Weights of a small mixture-of-experts language model, trained from scratch on English Wikipedia: 16 experts in each of 10 layers, 1 pick a token.
Below are experts of layer 2 (counted from 0) of a mixture-of-experts language model. Rows are named router (the router's row for the expert), down (a neuron's output weights, with its number) and show model dimensions 0-111. Each number is 200 + 40 x the weight over its row's rms, rounded and kept within 0 to 999.
Before each expert's rows: a language model's description of what the expert responds to. This comes from a sample of Wikipedia text that the model never trained on.

# expert 11
What it handles: Line-opening hyphens in bulleted infobox lists (- Born:, - Education:), table pipes, hyphens inside compounds, and connectives of, to, and.
router,197,219,161,183,92,166,203,169,211,216,186,258,185,157,155,250,203,192,239,231,203,266,195,149,176,208,199,267,258,154,185,243,157,196,196,207,298,175,131,190,272,254,196,222,209,170,169,198,158,169,230,271,178,223,187,229,287,245,208,256,225,194,160,188,229,223,181,148,134,227,240,151,177,215,225,255,165,225,248,265,138,270,144,187,254,225,225,232,191,201,219,182,256,170,147,186,243,205,176,183,273,241,212,193,216,267,241,215,171,198,245,199
down0,222,143,168,295,250,226,241,187,184,236,206,196,228,259,234,242,246,170,262,228,225,139,210,202,142,200,247,202,202,174,225,200,207,237,147,184,129,225,214,252,167,231,194,214,191,224,187,279,196,202,244,205,200,184,226,257,175,231,168,151,192,245,167,166,206,205,180,141,219,151,177,239,216,156,148,118,241,120,171,203,271,225,186,136,209,221,225,220,271,203,251,277,211,252,221,217,209,233,212,205,237,267,174,212,169,223,246,147,233,243,198,210
down1,166,190,153,213,188,122,216,155,207,100,179,226,184,187,240,207,238,191,146,223,201,203,201,115,180,238,205,189,132,256,275,198,158,211,220,233,228,221,225,178,236,182,219,260,189,243,68,162,154,207,311,211,163,247,201,137,207,189,239,186,190,180,155,216,206,225,183,214,171,183,155,165,241,156,254,209,218,212,148,224,221,195,250,221,310,173,210,175,209,155,153,132,186,180,221,240,199,203,255,169,266,236,196,160,222,139,148,128,204,179,237,166
down2,178,129,144,145,138,186,145,174,243,223,188,246,217,165,240,191,205,195,250,195,214,173,239,186,122,235,162,215,255,181,231,148,251,182,230,184,194,194,119,250,138,196,204,213,274,292,158,162,195,219,259,213,255,240,220,119,191,180,201,164,195,136,199,175,178,230,219,261,230,231,218,212,192,198,157,190,209,54,193,210,209,165,168,155,225,183,237,221,227,159,224,268,157,169,191,283,185,207,153,213,235,221,228,165,266,252,232,237,169,292,234,202
down3,191,228,244,192,254,225,136,232,199,255,259,251,208,285,250,166,179,227,205,225,215,192,176,227,209,165,233,218,179,154,201,168,201,196,279,170,99,254,248,266,198,229,233,223,155,217,183,203,155,189,192,230,207,258,151,198,145,263,145,197,235,221,164,248,181,139,168,263,141,215,233,185,199,158,197,165,169,233,174,237,245,188,157,163,216,293,99,162,232,179,250,195,154,284,196,154,185,179,201,126,225,259,179,262,183,170,198,127,159,214,216,126
down4,212,200,121,306,187,263,155,188,244,166,161,257,222,187,162,188,206,154,95,209,210,178,246,196,177,194,270,240,158,214,223,220,243,161,143,226,90,170,211,201,245,220,175,159,145,193,174,224,158,207,151,208,152,190,212,216,272,228,200,200,181,267,198,155,156,148,207,239,212,256,121,214,228,212,232,123,214,247,190,242,218,206,232,185,219,182,276,233,254,183,187,247,212,235,157,208,220,187,199,151,192,185,260,237,287,183,125,164,137,165,201,186
down5,202,222,163,154,157,201,195,249,225,210,215,201,178,224,173,216,224,211,264,196,199,228,181,214,197,226,149,192,237,159,244,226,186,172,214,209,305,278,186,155,224,200,212,109,230,184,95,128,172,168,310,236,195,185,168,219,127,268,267,168,231,206,243,182,178,285,229,184,193,203,233,210,190,200,167,201,184,236,187,193,161,150,150,248,216,223,287,193,130,212,215,204,199,187,178,220,241,197,193,237,207,139,215,200,252,216,119,199,204,179,185,206
down6,201,188,186,266,220,242,227,267,205,161,240,239,189,159,237,131,256,188,247,170,210,159,167,158,141,222,191,142,240,238,189,207,150,253,218,245,249,149,210,209,178,205,224,154,210,202,209,276,197,109,165,184,227,177,165,183,211,203,181,229,162,270,200,247,135,203,212,194,168,202,198,165,178,190,123,130,198,209,230,227,212,208,196,282,180,177,201,98,173,225,200,227,230,194,259,213,208,255,244,192,195,207,202,206,203,252,200,167,229,160,262,228
down7,155,187,190,231,241,181,179,226,206,259,243,190,249,221,209,227,151,218,255,180,226,138,227,173,273,198,157,189,158,258,172,135,122,162,148,245,189,108,215,260,214,195,204,189,252,240,224,200,199,183,253,182,224,263,224,245,229,174,234,196,135,188,224,225,160,190,154,219,185,178,231,222,235,180,222,218,238,198,157,221,219,174,195,203,106,154,88,132,239,178,220,276,166,244,162,217,181,188,191,198,226,187,123,207,218,240,263,159,315,195,257,224
down8,202,259,205,233,214,236,140,182,242,178,211,152,228,87,204,254,233,201,181,329,130,184,170,212,225,244,173,123,157,222,201,231,260,208,195,203,218,104,221,130,137,209,173,190,240,203,272,183,213,167,246,227,183,204,252,251,202,242,219,168,156,224,216,245,192,227,242,232,172,182,187,190,166,124,223,225,204,225,229,181,184,135,294,207,176,251,202,157,193,204,119,214,216,287,197,134,167,191,146,160,204,141,209,154,248,195,215,214,199,203,153,236

# expert 15
What it handles: Plot-summary verbs after character names (gets, got, washed), gendered words like women's and men's, and inner digits of large table figures.
router,261,236,162,261,200,187,169,192,195,197,264,196,207,219,146,214,210,161,118,242,217,239,170,226,237,153,260,272,254,273,231,203,185,188,138,257,103,200,251,269,178,170,215,253,206,129,105,211,191,166,197,228,172,200,225,218,242,178,123,247,172,172,121,224,162,168,209,216,137,212,270,158,151,225,209,199,205,286,231,216,236,277,174,146,189,192,191,266,175,151,271,199,235,241,181,220,205,208,263,228,282,245,186,223,96,165,275,140,221,224,154,158
down0,224,185,183,197,201,278,141,184,265,228,164,159,248,173,267,179,199,190,263,163,171,226,163,224,198,252,143,124,270,156,196,190,197,233,231,181,212,187,220,189,189,142,161,175,233,217,146,228,286,251,342,254,189,163,200,249,216,234,239,59,211,247,178,241,151,127,177,231,185,238,187,217,169,209,199,181,162,208,209,144,218,164,183,243,172,263,188,180,189,190,129,242,189,160,242,258,211,159,201,171,121,151,207,202,144,138,161,204,156,142,206,182
down1,163,173,207,212,240,243,191,236,231,169,191,170,175,210,166,224,176,252,229,208,182,275,161,167,246,164,184,239,287,200,212,155,224,140,212,153,186,247,169,219,159,214,235,181,247,152,244,223,220,219,263,225,221,206,206,162,174,157,204,110,201,249,227,184,87,220,233,236,204,165,228,194,270,218,262,195,213,164,201,277,248,160,241,181,145,200,177,144,188,187,185,170,222,205,183,135,201,224,239,223,235,178,222,186,187,177,178,198,170,251,223,241
down2,192,226,284,175,236,185,141,208,171,254,173,212,212,197,214,144,266,174,191,210,184,193,169,195,161,199,176,204,261,153,174,167,194,244,156,151,318,200,120,175,184,213,193,261,264,169,142,177,219,263,275,206,264,194,187,128,213,186,183,216,198,198,160,153,225,131,188,129,244,219,228,238,194,195,208,204,224,205,187,201,226,145,195,183,224,154,199,256,218,230,263,231,267,258,234,116,230,227,212,267,202,227,244,233,273,207,224,209,200,202,146,276
down3,229,212,178,182,185,247,150,212,177,299,273,249,194,206,201,184,173,267,187,303,208,216,209,190,184,228,217,188,108,211,120,245,186,235,259,180,150,170,251,221,229,196,227,175,221,218,202,166,227,185,148,121,228,176,199,222,225,179,140,223,140,144,199,283,253,115,200,233,191,210,291,250,151,197,185,184,214,256,180,264,213,203,204,197,196,161,197,321,207,189,145,231,179,255,169,220,221,161,238,199,174,184,251,205,169,141,180,200,202,158,173,222
down4,135,140,178,228,180,203,179,219,153,176,208,194,245,136,186,187,216,230,267,247,228,203,255,153,164,202,251,190,127,260,169,247,168,178,244,173,161,175,245,165,175,125,198,162,198,227,72,188,215,239,207,169,233,240,230,197,219,244,182,261,155,232,192,257,229,213,240,143,176,199,202,216,184,140,123,216,191,195,173,231,252,221,164,135,169,211,174,199,226,176,222,249,235,236,204,225,263,239,203,139,233,229,183,272,196,190,187,214,223,182,200,148
down5,247,231,194,211,225,197,184,235,212,191,195,282,274,221,152,256,211,131,181,106,175,197,237,254,178,216,199,126,225,239,182,167,210,193,249,183,193,184,171,253,213,183,203,227,233,252,168,220,175,207,201,197,246,192,149,221,290,216,209,173,174,195,165,185,207,194,138,204,95,172,216,165,202,220,168,230,197,195,186,215,215,245,192,208,221,174,199,237,203,327,251,228,250,164,156,257,256,150,225,233,144,161,231,127,207,182,248,203,225,318,211,165
down6,238,257,199,166,199,190,138,267,185,271,152,203,113,146,140,223,244,142,203,195,236,200,203,226,209,130,202,277,160,190,236,170,234,195,110,270,181,228,170,305,156,224,131,283,250,188,165,189,247,182,245,194,205,187,158,237,236,179,218,239,194,233,262,191,173,262,206,194,179,175,137,230,198,199,216,232,211,176,155,197,244,194,164,246,154,229,126,202,195,149,156,131,269,267,270,215,208,174,175,199,211,185,227,143,113,151,266,168,258,206,247,206
down7,229,241,199,206,239,159,160,220,229,196,200,169,205,244,178,117,178,188,240,191,227,186,200,196,159,144,217,169,229,229,250,260,240,219,189,236,213,124,207,262,179,196,203,253,209,168,76,231,258,238,214,222,143,189,170,180,155,227,222,285,244,241,216,150,154,202,213,200,183,181,249,220,236,170,216,178,282,260,103,215,173,195,139,187,158,191,178,149,177,190,171,155,199,177,207,209,191,221,196,164,170,195,172,241,165,205,189,120,240,202,111,152
down8,234,182,253,191,172,203,164,163,215,246,255,206,201,318,167,225,145,191,183,158,202,173,230,222,251,188,241,225,179,147,171,235,133,220,266,149,144,153,206,187,149,177,233,242,206,225,249,219,171,168,141,166,267,193,209,250,220,211,177,223,183,233,198,206,232,157,281,207,160,190,108,109,140,193,213,207,195,173,232,185,210,282,202,192,237,149,200,151,220,239,192,209,112,161,216,194,145,251,216,260,263,209,233,222,132,271,178,239,199,167,188,168

# expert 7
What it handles: Content nouns and adjectives in science, economics or specs text, followed by of or to, such as set, test, tumor, competitive, cost.
router,152,187,199,173,246,250,196,294,198,156,175,233,206,248,207,255,123,155,155,165,144,225,238,137,202,162,149,193,223,180,204,172,170,197,224,207,209,227,127,178,177,146,231,230,193,131,261,205,166,182,144,157,209,185,218,200,151,239,140,258,186,216,217,195,238,173,260,155,221,244,160,246,202,192,260,194,222,220,176,150,229,261,204,199,269,205,181,220,151,186,174,197,215,203,234,198,141,213,182,227,130,166,179,229,228,216,195,223,194,242,216,234
down0,160,210,205,167,177,199,271,184,233,247,112,219,222,243,160,186,260,232,208,222,173,208,208,168,208,244,226,243,209,167,235,216,200,271,188,247,159,188,199,188,180,261,260,195,289,219,165,249,190,103,151,266,227,262,153,253,206,176,219,126,202,191,215,242,189,195,212,197,233,210,235,210,225,168,180,216,281,169,250,171,265,175,150,267,216,232,257,241,258,191,243,233,174,176,163,169,241,225,192,212,175,165,200,236,222,226,268,230,129,273,165,167
down1,160,150,204,204,160,214,232,193,198,252,190,120,233,222,212,218,184,218,216,213,211,161,171,199,161,251,217,114,223,210,105,213,170,181,200,246,162,215,178,214,233,112,196,165,252,202,174,232,195,179,195,173,194,159,219,171,248,204,185,81,168,233,154,226,240,197,179,250,178,198,242,201,218,214,221,245,179,227,159,249,191,138,266,207,230,231,165,209,174,183,217,162,235,279,242,206,190,161,229,147,184,209,181,200,159,167,183,199,197,242,193,193
down2,161,200,289,162,198,251,180,195,201,236,151,216,221,237,273,198,207,228,215,171,179,206,187,140,185,167,208,249,193,185,199,229,112,204,205,178,251,248,198,184,193,182,239,201,200,261,244,206,162,135,180,170,269,252,195,279,197,202,194,145,277,186,216,236,166,289,186,223,242,243,123,181,145,255,221,201,147,240,180,260,232,195,175,265,230,151,172,235,181,186,227,256,245,193,187,121,161,188,234,170,179,251,171,258,201,118,159,193,174,167,167,232
down3,133,185,209,149,125,225,222,207,219,162,218,191,184,203,166,299,202,214,149,173,224,131,228,249,144,231,178,147,207,140,178,112,190,220,250,149,148,254,120,182,190,144,167,186,232,130,208,241,261,165,175,197,180,256,168,161,257,191,167,125,178,178,307,169,183,144,273,166,166,234,196,209,219,144,183,199,274,63,238,116,213,253,236,227,232,243,187,182,195,240,124,242,216,178,229,204,149,261,144,217,193,159,194,168,211,228,207,236,170,199,202,211
down4,205,220,239,192,139,189,176,197,195,148,296,193,152,243,265,221,221,262,163,170,212,189,178,165,231,210,264,194,214,136,147,136,232,146,254,189,225,220,183,216,169,227,136,219,123,181,165,238,143,185,190,136,218,122,260,188,236,267,179,162,181,272,182,144,182,231,214,193,126,242,278,214,205,185,219,152,220,230,187,158,125,182,216,234,170,122,232,234,208,165,257,177,148,160,161,251,211,214,219,259,224,142,171,207,173,192,212,141,176,171,229,168
down5,194,212,242,196,143,165,213,169,192,193,189,159,232,169,173,260,195,258,207,214,235,218,243,190,194,174,211,151,133,163,209,215,196,197,169,219,222,270,156,159,240,162,164,167,216,189,105,180,203,190,219,295,155,213,225,275,217,254,222,138,201,194,256,166,194,219,192,178,173,270,253,249,201,171,192,180,169,118,196,232,186,225,157,280,155,186,217,242,231,112,191,224,286,158,260,218,236,167,213,232,290,192,192,253,187,157,248,196,216,123,219,206
down6,124,231,324,273,98,247,186,247,257,174,195,100,284,226,183,172,252,179,196,193,158,189,171,219,261,157,255,188,220,190,226,255,198,236,207,201,222,231,255,288,175,164,163,230,210,208,219,200,97,194,214,145,212,168,260,230,220,216,230,192,157,198,233,180,205,211,106,274,232,203,160,229,268,209,183,193,168,209,279,226,233,156,257,246,183,154,197,134,215,221,214,189,207,176,184,164,217,300,217,249,218,184,249,167,155,165,175,177,207,187,166,241
down7,216,213,104,206,205,278,157,216,183,210,193,142,177,220,213,172,178,235,256,197,183,225,189,189,235,261,270,234,178,251,211,145,221,226,217,171,109,243,187,245,250,159,186,138,182,179,182,116,209,215,253,211,225,206,215,218,232,175,229,182,212,207,204,171,194,221,175,133,213,180,206,121,192,205,202,222,248,171,174,175,143,250,162,124,144,220,183,184,185,152,127,135,250,185,199,253,132,228,172,193,236,130,260,160,264,186,207,182,261,154,184,202
down8,218,215,232,162,263,162,236,192,178,202,189,179,202,230,138,220,279,231,199,288,199,259,175,218,226,194,240,183,169,249,145,184,206,160,168,224,157,166,210,181,152,207,209,258,175,183,199,135,261,219,190,200,173,162,169,168,173,218,267,193,201,111,207,239,237,188,254,135,253,184,228,202,226,164,163,192,234,106,226,220,197,233,151,165,175,218,181,191,190,178,118,239,220,195,196,182,199,161,127,267,215,259,218,248,216,189,128,207,238,229,127,245